Weights of a small mixture-of-experts language model, trained from scratch on English Wikipedia.
Size: 14 layers, vocabulary 39045, 160M parameters.
Below are experts of layer 7 (counted from 0) of a mixture-of-experts language model. Rows are named router (the router's row for the expert), gate (a neuron's input weights, with its number), up (a neuron's input weights, with its number) and show model dimensions 192-383. Each number is 200 + 20 x the weight over its row's rms, rounded and kept within 0 to 999.
After each expert's rows: a language model's description of what the expert responds to. This comes from a sample of Wikipedia text that the model never trained on.

# expert 0
router,212,207,189,160,193,158,215,190,187,200,182,193,201,178,208,204,150,201,181,207,188,166,230,163,193,210,174,181,253,200,203,251,211,184,188,195,206,187,205,224,220,201,190,183,226,187,188,205,198,207,189,208,186,205,227,229,192,205,169,205,199,176,206,235,232,245,224,201,179,192,203,213,235,148,233,198,182,209,185,212,207,178,180,196,202,202,184,203,190,191,179,205,217,199,195,202,202,197,192,208,186,178,231,231,173,222,181,185,167,228,181,210,194,226,173,190,212,188,218,160,181,164,196,167,221,205,178,196,220,184,180,255,213,209,231,208,200,195,205,197,179,186,229,210,174,225,201,169,256,184,197,206,215,205,207,209,211,154,166,226,206,211,229,213,204,174,204,160,191,174,238,196,189,214,184,176,209,201,195,203,157,194,203,192,195,183,210,185,200,186,147,207
gate0,206,185,203,201,186,206,231,210,192,186,185,185,214,192,211,188,179,177,199,161,201,201,183,209,228,205,213,241,238,238,213,180,205,236,221,185,210,226,176,164,227,199,204,216,226,178,193,190,261,215,172,159,180,202,225,172,176,200,201,194,256,204,203,201,221,204,229,204,199,224,194,182,207,198,163,175,219,205,227,157,207,237,178,187,158,194,207,140,235,214,210,218,191,224,197,217,160,200,186,203,217,188,195,228,190,205,239,188,205,227,184,218,224,181,216,191,188,168,200,198,169,200,201,194,189,199,191,225,238,197,170,232,188,194,208,203,217,238,246,193,192,208,218,185,229,225,230,193,196,273,219,199,191,188,204,201,185,220,158,184,224,212,183,193,217,209,200,161,216,201,204,183,196,187,203,211,193,156,206,211,159,172,179,184,170,191,194,185,188,190,222,205
up0,220,241,212,193,253,230,211,199,199,233,194,200,175,163,203,182,221,214,163,207,187,187,181,199,188,177,238,232,171,196,198,231,192,233,226,184,222,234,200,207,189,170,159,242,168,193,221,186,213,193,202,209,210,188,254,188,195,154,163,228,188,212,204,178,201,210,202,204,199,174,195,247,186,203,164,207,204,197,200,220,216,245,211,188,200,182,186,185,189,204,197,207,182,214,184,172,231,196,200,212,203,171,199,203,194,196,221,209,184,223,198,177,207,209,208,211,181,186,207,187,166,210,202,181,213,215,181,194,198,183,205,200,210,186,237,191,190,197,211,198,192,194,186,210,186,206,225,202,164,217,222,200,204,187,231,187,189,215,184,220,187,220,216,173,190,199,171,181,221,197,216,212,199,222,197,192,198,205,196,213,218,191,225,201,204,154,218,178,194,163,179,171
gate1,167,207,227,199,163,232,200,188,207,174,194,178,195,171,161,191,209,222,221,206,228,199,237,174,209,238,175,208,219,210,201,201,197,200,218,232,178,211,206,165,203,213,184,199,188,220,176,185,199,187,231,211,182,219,218,184,202,203,194,181,195,178,216,171,196,191,217,202,213,215,190,148,204,219,168,184,196,184,195,196,180,201,170,182,179,188,220,197,215,195,188,199,230,201,224,240,205,227,209,219,229,184,174,205,180,183,195,176,171,177,176,197,203,172,212,206,202,227,220,192,183,224,214,195,192,192,176,196,230,221,188,218,222,182,196,231,192,198,199,200,209,185,198,219,208,201,189,206,198,196,183,246,221,202,212,160,201,222,217,211,176,173,207,200,202,224,203,198,201,182,225,201,189,238,216,213,178,216,190,219,221,200,200,199,227,206,186,172,180,185,219,194
up1,199,169,167,184,226,189,169,189,213,220,224,183,199,217,202,235,202,205,203,194,218,185,184,218,153,251,192,207,199,207,239,205,183,208,201,154,221,201,207,194,182,191,222,205,187,195,223,190,189,159,205,221,193,234,183,163,209,230,191,210,211,233,190,214,246,205,186,189,176,224,183,215,186,216,161,225,218,204,169,211,206,198,163,222,221,219,201,213,209,186,207,226,186,193,212,206,198,204,208,189,198,202,204,209,193,227,213,199,189,212,215,187,169,201,211,192,178,172,216,224,245,230,210,193,154,200,195,178,175,189,215,197,246,187,229,187,213,208,178,203,212,200,207,195,210,221,203,163,196,201,223,159,206,241,210,194,178,209,207,225,183,200,215,214,186,209,222,181,185,192,163,174,179,185,189,207,213,196,246,167,216,231,226,209,199,194,180,252,207,166,182,213
Description: Locative/temporal prepositions. Prepositions of place, time or circumstance opening a phrase before a noun, such as in, on, at, during, under, near.

# expert 1
router,211,165,185,195,178,195,233,173,213,196,199,188,204,198,190,179,170,184,176,243,219,236,193,211,228,176,189,185,216,222,189,180,166,188,195,224,171,235,199,198,170,177,208,242,168,222,167,173,219,170,236,210,151,179,189,231,200,204,167,183,191,187,187,190,214,192,210,201,187,185,203,208,214,204,219,213,215,214,244,225,178,174,186,189,197,195,210,236,225,172,220,187,218,208,195,204,154,204,181,219,166,179,177,181,217,203,180,172,208,196,214,212,180,199,211,216,196,186,187,227,193,182,210,214,189,194,199,215,179,220,196,208,154,187,177,189,203,203,196,205,234,194,230,209,181,195,205,203,173,214,205,202,192,222,208,205,223,168,263,219,188,193,194,182,227,194,230,178,209,210,238,157,207,194,180,182,180,220,192,197,212,225,209,185,206,210,205,264,186,197,207,214
gate0,195,160,191,219,178,193,200,163,189,248,179,206,219,200,233,228,195,210,175,202,230,197,213,223,188,241,207,202,190,197,192,162,237,193,218,186,205,203,216,170,182,176,195,183,239,196,199,201,239,184,195,205,176,214,207,197,188,202,201,210,181,204,206,212,172,158,200,199,170,218,195,195,204,203,181,199,208,217,241,182,180,239,180,194,175,173,161,209,204,183,217,222,156,234,214,225,224,216,202,210,175,206,212,193,164,189,200,191,214,200,194,229,192,207,188,196,218,217,176,212,223,236,221,204,225,164,179,228,207,183,191,201,155,173,199,204,176,183,192,218,182,197,265,213,184,197,186,155,175,182,176,227,191,230,189,153,221,218,194,182,177,214,204,240,187,222,225,221,178,205,192,211,192,204,187,223,206,151,166,172,239,189,223,199,211,210,190,195,208,188,200,210
up0,223,219,182,201,208,174,241,193,210,221,172,213,185,257,185,195,197,224,202,159,195,197,212,161,162,224,187,227,206,192,182,222,205,194,187,169,205,223,211,194,165,176,208,193,213,213,231,222,216,160,153,206,189,192,231,198,198,184,179,211,189,178,204,207,178,204,196,203,170,174,208,176,218,215,176,226,195,181,204,225,174,225,152,173,184,204,196,198,192,172,203,207,199,218,188,202,222,223,219,187,203,183,192,183,181,218,205,173,197,239,190,213,210,225,194,194,218,206,181,212,220,190,240,182,163,179,155,186,217,206,200,193,154,182,203,237,203,209,183,175,214,169,202,204,211,184,195,201,184,214,179,196,239,205,202,215,204,206,220,209,231,207,210,204,207,187,188,247,193,188,201,216,165,175,191,196,185,165,194,184,214,206,209,218,200,189,194,240,182,174,188,180
gate1,233,175,191,244,215,197,222,216,178,224,199,170,193,184,219,199,196,153,184,208,231,199,227,172,234,225,210,212,212,185,189,172,170,174,213,232,203,207,211,188,196,175,227,203,197,195,230,195,211,207,216,199,172,184,171,206,194,201,216,194,221,192,214,198,215,202,215,186,191,184,194,211,181,186,237,204,192,152,202,187,238,182,192,212,203,194,230,166,191,245,201,176,196,225,200,197,187,160,213,215,189,256,200,214,190,202,208,189,178,198,245,200,208,195,214,227,193,217,202,197,172,193,217,166,201,210,193,245,183,224,173,204,197,208,183,171,184,173,218,202,230,197,199,215,202,190,178,180,223,218,191,212,223,174,210,216,171,191,202,190,212,184,210,211,185,230,196,200,216,196,170,210,189,188,207,198,201,173,204,186,193,210,217,214,187,221,167,210,206,150,231,247
up1,130,232,237,186,169,192,203,183,239,174,227,210,210,182,181,219,210,215,227,195,214,215,219,194,226,195,204,205,190,207,188,244,172,234,206,194,170,178,192,204,180,206,195,202,195,214,174,179,207,219,212,217,214,206,214,192,207,193,183,184,199,222,175,196,200,207,173,210,215,203,218,212,191,221,177,174,222,228,212,218,205,195,222,205,227,190,194,189,202,151,198,213,201,206,210,210,200,206,165,198,209,186,197,173,210,185,198,178,207,181,158,194,203,217,211,195,198,206,204,190,181,165,199,220,210,181,246,202,208,225,206,221,198,204,182,188,211,215,206,197,145,156,202,188,160,202,197,185,193,254,208,192,224,197,173,201,231,236,188,212,178,169,206,178,183,192,167,190,238,204,206,178,194,174,180,198,192,220,172,203,230,188,192,209,226,171,212,189,184,226,186,184
Description: Opening brackets and separators. Opening parentheses, commas, and table pipes that follow a complete name or phrase and start an aside, such as (1998), (MEE), ", who".

# expert 6
router,173,194,185,194,205,211,192,191,181,180,169,194,208,184,177,183,255,172,182,215,188,216,182,182,213,234,233,179,208,187,216,177,223,219,178,181,234,220,168,204,222,201,198,213,179,205,214,185,191,226,201,200,237,226,156,164,191,189,184,207,210,192,215,244,260,156,194,242,194,169,173,194,181,211,226,218,203,219,168,198,173,207,197,207,185,186,217,212,202,179,187,212,192,171,186,206,192,245,192,199,199,204,207,201,207,172,201,204,199,176,190,176,233,160,181,191,208,190,207,226,212,175,192,217,193,205,183,202,199,194,197,178,192,169,159,222,194,189,216,162,220,220,200,218,226,206,235,165,243,211,171,168,209,208,202,221,210,169,178,179,202,204,194,176,215,192,201,239,234,213,217,188,195,202,216,234,217,178,151,198,190,235,174,183,205,195,217,196,208,177,191,228
gate1,206,196,192,230,183,201,219,188,206,221,188,187,234,195,224,193,169,217,153,188,182,195,191,192,201,147,267,205,176,190,188,199,185,172,178,208,204,197,229,235,231,198,214,215,158,210,217,193,201,186,198,201,207,224,274,182,199,207,217,217,185,215,195,176,204,220,167,191,214,194,185,222,232,205,192,248,210,194,163,197,212,206,205,207,179,191,210,239,211,203,221,205,195,186,193,213,169,194,193,199,184,204,199,226,192,175,212,232,185,199,194,204,199,218,189,199,214,215,213,197,194,187,220,216,205,217,204,187,219,156,191,225,201,214,194,173,204,208,210,195,229,207,254,186,191,210,235,190,202,221,223,201,223,202,184,177,197,157,233,176,212,185,205,191,210,195,216,198,211,172,214,207,149,183,187,204,217,189,197,167,164,165,179,217,203,181,193,198,209,215,237,206
up1,209,226,233,201,167,162,221,202,207,222,172,220,237,184,230,175,207,219,225,187,227,228,173,205,190,200,215,181,181,186,178,179,197,187,166,208,207,202,222,184,227,252,193,197,175,223,220,193,208,185,181,174,193,216,195,211,191,226,208,177,205,195,213,216,190,225,214,210,191,208,152,190,188,246,200,217,216,199,196,174,191,189,186,210,220,177,189,195,220,217,221,180,194,215,188,205,186,195,240,202,207,226,190,190,207,195,201,174,150,173,196,196,205,190,196,191,195,194,211,229,212,194,196,212,213,216,168,201,212,170,218,200,186,202,224,190,203,236,183,194,178,235,253,212,182,180,213,165,218,224,177,192,253,209,157,177,240,191,224,163,185,204,190,165,195,177,219,197,162,228,223,162,192,215,247,224,200,222,201,168,180,198,191,197,206,218,206,199,194,211,205,194
gate2,208,191,226,222,203,211,233,225,207,218,227,194,191,195,206,221,181,244,220,222,211,175,210,180,215,222,223,158,216,200,200,187,202,175,211,205,145,201,172,214,212,189,187,227,215,196,230,169,217,222,193,199,220,183,217,210,166,180,169,214,219,163,199,207,194,193,194,233,174,211,190,185,180,166,198,169,248,219,151,175,202,219,209,176,208,232,225,203,176,210,204,169,205,208,219,202,202,152,186,182,161,206,204,233,204,182,183,232,224,202,188,184,226,217,221,199,213,174,182,218,218,194,193,181,208,183,218,192,254,196,189,229,229,199,175,239,220,199,201,202,188,178,211,217,203,193,211,177,195,201,228,235,234,239,180,225,217,203,204,209,212,194,234,182,225,219,189,220,238,213,218,220,225,203,194,204,186,191,198,220,192,225,202,214,192,191,161,176,192,207,189,195
up2,234,224,214,210,183,211,192,236,193,204,196,218,161,218,180,186,208,211,200,187,171,212,228,218,206,221,188,209,183,217,199,187,193,162,189,203,231,208,188,223,230,246,194,173,182,191,231,225,191,212,180,152,210,199,217,198,212,168,168,185,185,160,180,202,214,210,237,223,193,207,214,189,223,228,192,193,214,187,211,220,220,208,201,203,220,213,223,223,209,213,231,201,176,182,164,193,164,165,189,157,209,232,214,197,211,214,172,201,204,216,195,189,198,213,194,201,189,232,184,185,183,225,209,189,195,195,202,206,162,215,225,203,238,199,168,188,177,176,208,172,233,192,172,188,217,208,228,216,196,225,241,195,221,208,205,245,215,166,183,229,222,208,230,212,224,196,227,236,209,208,162,176,201,216,180,208,245,211,231,139,186,185,204,195,190,182,177,186,162,220,223,218
Description: Coordinators and infinitive to. Conjunctions and, or, but, infinitive to, and modal or adverb words like not, would, also, then, than linking clauses.

# expert 7
router,212,218,224,193,227,230,212,198,178,172,205,222,206,182,220,249,188,211,226,197,170,186,179,211,180,218,207,209,164,195,229,222,180,245,204,175,188,169,210,202,184,220,208,192,161,207,194,234,167,210,205,173,198,155,186,187,183,206,238,214,176,213,181,248,252,174,228,210,229,228,202,230,229,241,191,195,204,197,167,203,221,204,202,193,178,240,170,206,195,169,193,190,230,189,203,239,184,204,207,166,211,225,225,184,207,194,213,229,218,223,196,184,208,181,221,204,197,201,212,178,206,189,204,193,215,193,179,225,202,169,225,202,205,201,193,183,188,227,153,214,222,216,208,182,187,170,204,229,214,176,163,186,205,180,208,176,204,182,173,173,226,191,187,159,187,196,212,193,223,226,213,175,204,185,191,159,216,205,237,182,201,219,235,198,236,234,150,181,226,168,242,218
gate0,198,192,186,213,186,210,227,191,181,201,192,190,245,209,207,200,151,206,238,175,191,171,210,212,154,235,183,193,187,214,177,224,193,195,167,180,165,198,205,222,199,196,223,186,203,162,182,223,240,187,209,241,196,177,227,219,206,228,151,190,187,227,196,193,184,199,178,181,194,205,191,209,219,215,237,164,180,218,202,225,211,143,205,217,203,205,199,213,225,172,232,163,214,194,187,215,214,173,223,216,178,200,202,175,219,216,203,201,209,201,196,203,212,163,165,211,235,202,225,247,184,193,207,223,224,244,207,188,213,203,182,206,192,203,209,195,212,194,222,199,217,196,214,198,211,202,196,185,201,171,199,207,200,172,197,190,167,204,177,188,226,177,181,187,193,177,182,176,197,187,216,193,180,175,165,196,187,215,237,206,197,215,220,208,180,170,194,166,199,166,219,210
up0,216,186,202,206,218,220,163,221,209,216,205,196,193,180,199,219,224,211,187,225,197,234,215,198,224,189,211,158,203,224,184,187,174,192,238,188,213,197,208,152,193,170,193,197,185,201,165,205,202,190,190,259,217,225,227,228,219,189,206,206,222,204,199,200,198,161,180,191,197,185,185,212,221,211,188,170,190,201,220,180,184,193,226,212,178,201,184,208,204,214,219,183,212,229,196,155,208,201,185,191,178,205,166,174,195,190,210,199,225,222,208,192,212,173,199,199,212,191,205,176,237,203,224,201,225,155,209,251,211,212,181,226,186,227,203,221,202,215,177,219,189,212,194,196,215,197,211,218,194,233,193,198,191,176,184,238,188,197,196,188,219,231,179,190,219,163,230,205,170,224,221,199,195,220,181,190,249,158,207,200,171,204,191,198,181,192,205,222,172,214,236,191
gate1,202,183,181,194,187,188,192,221,220,195,217,208,254,283,161,190,190,161,148,182,192,192,181,173,188,227,215,177,157,222,207,223,211,223,174,221,207,202,167,210,190,191,221,197,215,194,212,181,202,228,216,189,192,192,189,208,223,197,207,200,235,207,229,197,167,190,177,172,219,176,205,184,211,148,203,218,161,195,173,172,199,204,205,203,194,211,220,208,206,205,192,187,229,198,194,212,173,188,191,185,195,184,210,205,213,193,210,192,201,182,198,208,205,195,230,191,212,204,189,223,209,172,199,208,208,180,223,176,230,187,173,204,191,213,210,172,180,158,197,219,184,212,208,195,176,214,196,219,178,213,193,202,207,176,184,161,204,214,200,216,208,133,244,175,213,185,200,223,194,206,176,227,206,174,167,219,165,217,205,210,211,208,207,184,189,193,196,186,177,187,203,220
up1,179,222,200,203,195,226,175,203,180,188,235,208,207,205,169,201,188,201,221,176,197,209,203,172,211,178,236,183,207,170,228,195,207,196,202,191,184,243,195,180,197,179,213,174,174,207,168,212,222,185,202,229,152,214,182,203,211,200,218,176,244,176,182,186,195,187,177,190,230,193,210,198,191,181,183,219,231,256,176,198,220,185,185,189,165,188,208,217,214,205,234,215,207,178,203,230,208,188,225,222,216,189,203,167,229,205,193,203,188,188,203,182,202,189,213,206,190,198,218,200,194,206,187,142,207,193,188,189,220,188,196,171,193,196,189,187,216,186,227,196,188,213,197,183,193,196,216,177,162,219,248,162,215,209,230,195,197,222,182,172,188,200,164,181,171,194,191,194,233,184,200,226,224,208,203,166,203,186,174,192,192,214,180,179,161,186,157,203,226,206,200,209
Description: Nouns after prepositions. Nouns and numbers right after in, of, at, or to, especially in set phrases like in time, in part, on page, in opposition.

# expert 14
router,203,169,182,172,207,228,198,224,195,222,202,209,192,179,200,219,188,173,196,220,193,171,210,227,202,199,223,235,184,186,193,208,189,218,170,177,193,167,225,211,179,229,170,199,173,209,199,201,184,194,176,212,190,209,205,182,189,156,223,221,198,237,198,176,200,176,199,185,206,171,174,203,151,187,198,221,184,154,186,181,212,190,180,185,225,214,247,223,194,202,192,170,229,232,230,173,213,193,185,213,192,204,207,206,186,211,210,192,198,172,223,222,165,219,194,238,193,206,158,192,205,196,257,213,197,226,217,237,220,193,194,203,223,214,207,217,195,205,215,236,189,186,203,201,170,204,205,226,171,224,181,190,210,210,199,175,201,220,186,185,221,208,167,217,175,165,227,201,207,182,223,242,214,193,219,202,228,179,177,212,255,213,204,195,211,209,163,213,186,218,215,200
gate0,205,225,182,193,245,188,190,227,225,174,204,231,230,209,195,226,187,190,212,195,208,197,221,191,206,212,203,185,198,220,192,213,199,197,188,203,178,185,223,204,181,195,187,203,215,221,186,214,208,242,149,247,201,194,123,181,208,217,190,197,217,226,210,200,176,171,148,225,191,167,206,229,208,217,200,160,159,215,198,185,205,203,213,204,207,214,169,201,205,204,198,192,187,200,213,153,216,217,202,207,193,218,192,185,172,189,211,215,209,202,204,184,222,199,235,178,210,194,217,189,226,166,185,170,231,183,211,183,182,225,188,211,220,187,241,218,184,211,179,195,216,216,192,204,209,186,208,191,226,225,161,180,196,199,206,204,215,223,196,202,204,151,203,213,214,201,198,194,193,195,198,188,215,181,198,226,224,220,190,197,238,228,189,248,234,192,208,200,196,256,193,205
up0,206,203,204,207,228,176,196,204,241,173,190,233,234,193,203,236,191,172,199,184,201,189,216,184,194,194,215,196,222,238,204,220,205,209,188,211,171,208,237,218,183,202,206,204,209,205,162,205,221,202,183,211,211,206,149,191,200,170,201,162,206,220,196,178,181,164,176,229,181,172,188,215,180,237,168,147,177,206,207,202,190,187,204,214,183,211,180,184,200,191,180,206,178,192,194,144,212,209,185,180,149,200,212,187,211,188,199,196,197,200,216,205,233,205,221,183,188,208,207,171,201,196,224,202,226,177,201,175,179,221,217,216,226,187,230,212,205,198,201,192,188,203,185,220,192,217,216,224,218,193,170,188,209,182,223,188,194,227,230,210,204,166,217,202,196,201,193,178,185,179,199,189,218,176,170,212,212,203,168,183,233,232,172,238,212,191,192,196,193,215,215,216
gate1,191,198,163,207,198,218,221,164,206,169,185,179,205,196,195,213,196,178,210,195,190,224,141,209,188,191,170,200,177,215,183,210,199,209,183,211,144,187,228,219,143,182,186,184,200,175,182,217,182,183,193,192,173,246,227,222,188,214,216,202,190,192,204,164,219,165,176,197,182,192,197,183,147,232,212,206,202,239,215,211,221,182,228,226,196,172,190,174,189,157,186,219,200,177,202,196,214,206,198,206,192,175,220,161,215,246,192,222,234,188,171,211,210,158,190,221,227,182,182,185,211,191,209,217,220,180,217,152,220,226,215,172,184,204,172,180,195,177,216,166,187,198,212,213,187,190,170,207,202,207,197,215,191,203,158,212,216,190,224,210,223,206,211,209,172,185,263,235,224,215,206,212,194,210,171,203,212,208,149,178,217,226,189,207,168,212,213,236,184,218,193,213
up1,192,198,210,212,172,189,190,193,200,211,208,229,202,194,189,214,194,203,194,248,186,172,217,198,208,202,239,197,178,207,200,240,195,187,177,192,163,161,201,185,159,229,207,213,216,184,244,194,182,214,196,228,187,200,200,209,182,202,207,210,161,191,185,158,243,197,185,212,225,195,231,179,225,207,244,172,226,205,219,204,199,207,209,187,216,178,237,197,197,241,212,228,181,215,209,197,156,231,195,216,189,202,216,192,208,190,203,209,216,218,184,207,204,178,190,232,206,204,264,186,172,206,211,185,182,187,242,144,201,215,212,191,207,223,209,214,178,202,169,204,164,200,203,200,202,171,179,197,243,223,179,206,207,195,174,194,204,182,217,211,243,207,229,177,174,197,211,207,206,203,167,214,149,205,188,197,186,201,201,179,223,206,153,195,199,192,171,178,203,216,226,203
Description: Line breaks and sentence ends. Newlines after table rows, headings and paragraphs, and sentence-final periods, including after closing quotes or parentheses.

# expert 2
router,180,194,218,215,210,210,171,191,206,204,208,172,183,189,192,202,159,210,222,177,210,197,204,203,190,178,206,193,204,233,185,207,216,208,202,192,185,173,201,180,181,170,191,216,157,201,218,211,203,233,242,227,218,196,180,195,213,246,226,201,193,198,224,218,191,253,186,232,195,192,196,182,196,223,148,170,232,201,202,180,143,210,178,206,195,191,190,157,201,206,184,215,210,204,189,199,226,177,240,204,185,222,208,163,208,196,187,204,200,154,215,178,194,212,205,235,178,228,203,192,221,190,197,189,177,186,219,166,189,214,206,192,211,198,195,214,190,209,181,200,231,213,196,210,231,237,167,178,219,213,194,171,173,190,179,196,216,226,209,199,206,183,207,199,209,189,231,197,189,188,196,190,219,200,211,181,160,214,196,212,181,186,196,250,216,186,200,204,231,204,212,187
gate0,241,206,196,193,182,196,179,234,238,212,221,207,205,166,211,219,201,198,214,177,240,213,210,184,183,204,197,227,202,209,177,246,218,189,221,199,164,192,229,211,241,196,201,200,221,178,234,192,170,211,158,222,194,205,211,195,187,202,169,207,159,178,236,187,207,291,244,206,178,178,212,202,189,212,219,211,184,198,206,214,203,181,191,215,202,190,197,183,245,227,210,202,234,221,231,218,170,181,178,195,186,233,226,192,197,187,196,242,196,186,196,202,176,189,216,197,157,228,203,214,197,187,206,177,201,175,193,207,217,192,205,147,217,193,194,212,206,196,206,197,205,191,232,188,191,206,199,192,193,212,203,200,214,193,196,166,180,210,175,175,192,195,215,167,220,203,172,202,207,226,224,188,227,225,214,218,215,245,189,206,211,198,206,207,183,191,199,232,225,195,222,197
up0,197,176,228,219,212,185,214,211,189,213,169,218,193,217,212,228,212,200,216,188,195,193,183,221,182,174,181,175,177,193,209,165,191,207,205,232,182,201,230,230,191,196,170,206,220,216,185,231,207,236,214,186,212,174,202,220,185,139,182,255,188,228,211,209,202,162,206,153,159,222,207,236,211,152,208,212,180,200,221,204,198,212,213,216,191,181,170,199,185,179,193,175,209,205,218,225,222,203,203,217,204,173,216,203,189,215,193,179,213,177,171,156,209,172,187,201,246,216,211,190,215,197,176,182,204,193,212,170,188,205,202,183,205,198,169,189,213,201,178,198,193,194,176,179,232,176,226,193,241,190,196,215,176,182,204,218,197,244,162,242,212,196,204,214,179,204,190,184,257,208,174,195,179,200,233,206,184,181,203,184,212,229,209,210,194,201,215,168,190,167,239,190
gate1,217,172,178,229,211,216,173,216,189,191,174,194,212,193,234,231,214,198,185,203,168,219,191,185,204,208,209,222,175,199,240,213,207,192,191,189,210,232,238,196,190,198,217,180,198,181,211,184,248,168,198,180,214,214,204,221,196,205,199,215,176,199,205,229,169,235,179,221,203,236,239,201,236,184,151,174,200,194,199,212,162,215,183,242,221,182,201,190,183,211,191,187,211,217,195,172,193,193,225,176,180,242,205,215,213,210,195,190,188,245,185,190,218,203,176,208,195,205,223,216,166,202,179,184,171,192,189,157,190,212,192,166,217,194,153,176,182,253,218,226,200,223,184,217,192,214,199,209,224,209,214,160,222,202,195,234,164,188,216,207,197,206,178,195,203,213,185,197,203,174,198,225,194,183,197,196,208,179,190,243,181,192,193,189,196,222,204,213,199,225,210,200
up1,177,196,212,169,208,196,198,201,188,203,234,211,228,214,180,210,203,208,200,167,234,200,150,196,215,177,218,219,195,217,206,209,215,186,169,182,202,214,193,168,205,173,242,218,212,200,164,218,203,196,185,196,196,214,171,198,225,199,183,183,208,206,203,136,208,197,181,195,192,181,187,190,198,209,169,191,218,201,183,201,205,201,193,224,209,202,240,211,193,182,176,208,175,190,185,202,182,190,191,188,230,232,163,177,182,206,196,169,164,177,212,192,210,210,189,179,219,183,191,191,178,213,240,219,199,216,184,169,174,209,190,240,211,208,205,195,197,198,178,174,212,217,189,169,210,178,219,214,198,225,196,208,176,147,226,209,226,197,193,179,218,217,218,206,195,194,216,142,190,204,171,199,189,209,203,220,196,191,200,190,205,223,152,247,175,195,215,187,210,234,183,193
Description: Units and institution nouns. Measurement units after numbers and head nouns ending proper names, in infoboxes and tables: km, kg, mi, Cup, Championships, University, Railway.

# expert 10
router,171,213,235,214,154,158,207,233,194,204,207,199,219,189,203,189,194,194,197,228,216,249,196,175,240,198,219,197,203,199,185,174,210,190,176,221,201,180,180,226,157,202,235,193,183,176,179,209,189,198,233,198,182,200,217,200,174,179,185,214,227,180,234,189,176,160,163,165,189,177,186,198,223,164,225,220,216,203,201,211,220,247,203,202,214,183,209,194,166,163,165,183,183,209,229,231,159,223,181,185,225,147,210,187,227,161,191,220,210,222,245,197,219,200,203,189,222,221,199,165,202,165,166,220,203,194,194,210,219,170,177,180,224,183,189,210,194,180,202,188,196,189,193,191,215,243,195,231,170,186,189,204,192,218,211,208,229,193,194,212,168,208,204,175,191,175,215,193,208,191,184,189,174,216,194,184,184,195,197,190,212,188,190,194,170,226,196,214,234,215,206,217
gate0,208,199,191,187,208,190,159,196,201,204,200,141,169,179,191,210,215,205,186,200,190,224,166,188,233,193,203,203,205,199,204,217,203,188,192,159,204,212,195,191,197,176,204,228,218,171,170,190,225,190,152,209,208,192,199,192,209,211,174,200,196,203,220,198,181,188,231,184,252,232,228,196,218,206,210,232,219,208,189,171,190,210,193,185,225,169,178,181,137,184,192,181,198,204,213,162,186,263,192,193,189,196,195,208,197,206,219,209,247,158,180,198,213,182,185,207,183,169,197,180,213,164,239,228,195,176,186,215,176,198,193,174,180,208,208,188,207,189,191,188,214,171,231,198,186,197,185,193,199,198,198,203,189,155,211,181,194,184,219,207,216,202,171,188,180,195,184,178,190,175,166,201,192,174,209,206,197,185,197,226,215,217,194,191,216,205,225,177,182,192,156,213
up0,183,180,173,231,217,195,211,194,211,181,228,213,184,163,189,206,179,233,178,167,204,191,215,194,197,195,183,210,210,188,206,181,202,216,183,212,201,198,200,208,216,202,205,222,226,213,180,192,215,195,164,260,187,187,195,177,202,193,165,167,218,209,234,190,218,210,248,211,194,212,230,193,206,233,223,211,187,153,231,224,225,225,250,187,194,160,223,229,199,221,174,178,227,217,190,171,227,189,171,177,205,234,220,243,195,188,199,212,187,190,192,183,186,149,180,239,200,215,205,211,214,187,185,206,221,198,202,181,205,257,223,216,182,225,214,185,231,188,163,209,190,189,181,230,216,191,184,204,189,222,158,217,200,205,232,181,194,194,195,202,190,226,181,206,224,182,169,206,174,172,199,188,156,253,210,193,188,213,212,176,238,223,214,194,225,203,214,169,209,157,178,227
gate1,213,184,186,166,205,177,187,184,201,208,178,207,204,211,202,185,174,179,222,217,221,197,190,250,176,205,193,201,212,232,215,211,198,174,221,180,221,181,203,196,196,203,223,210,209,204,200,184,203,160,193,194,181,209,203,174,217,258,199,232,232,199,181,212,215,213,177,201,205,156,237,183,211,174,196,211,185,199,210,220,197,219,159,176,175,211,213,205,198,194,211,237,190,185,196,204,219,197,193,226,183,196,191,201,175,210,210,181,190,190,206,220,225,208,222,164,197,184,215,200,223,173,201,202,221,211,190,190,195,221,226,243,189,230,200,209,221,177,203,156,196,197,201,198,207,214,211,195,206,214,199,220,179,184,172,200,172,233,189,236,192,176,252,205,237,195,191,171,209,167,200,224,175,200,194,189,211,167,231,195,209,203,216,221,199,186,177,206,200,210,152,191
up1,191,178,191,194,185,206,184,188,204,191,193,233,204,213,182,158,172,218,215,201,199,194,200,222,196,206,177,210,247,186,206,178,185,191,152,206,240,183,205,199,190,180,164,162,210,197,155,207,157,216,218,174,191,201,191,225,164,194,207,197,189,220,186,235,191,186,221,216,223,243,193,198,202,191,183,214,208,187,219,199,193,185,211,229,231,192,200,181,205,204,224,211,223,202,209,196,173,223,209,213,233,188,228,169,190,216,211,177,216,204,165,237,222,187,207,189,191,194,225,184,231,214,201,206,188,221,196,175,236,169,193,158,264,202,222,223,232,239,204,217,175,185,218,200,209,194,174,222,202,177,223,173,195,167,196,192,196,206,221,199,195,234,193,209,209,220,205,214,196,194,242,219,215,184,220,214,190,201,200,171,225,194,196,204,231,166,219,182,200,202,207,188
Description: Of and relational prepositions. Mainly of, plus by, from, with, between, among, since, linking a noun to its complement, as in part of, territory of.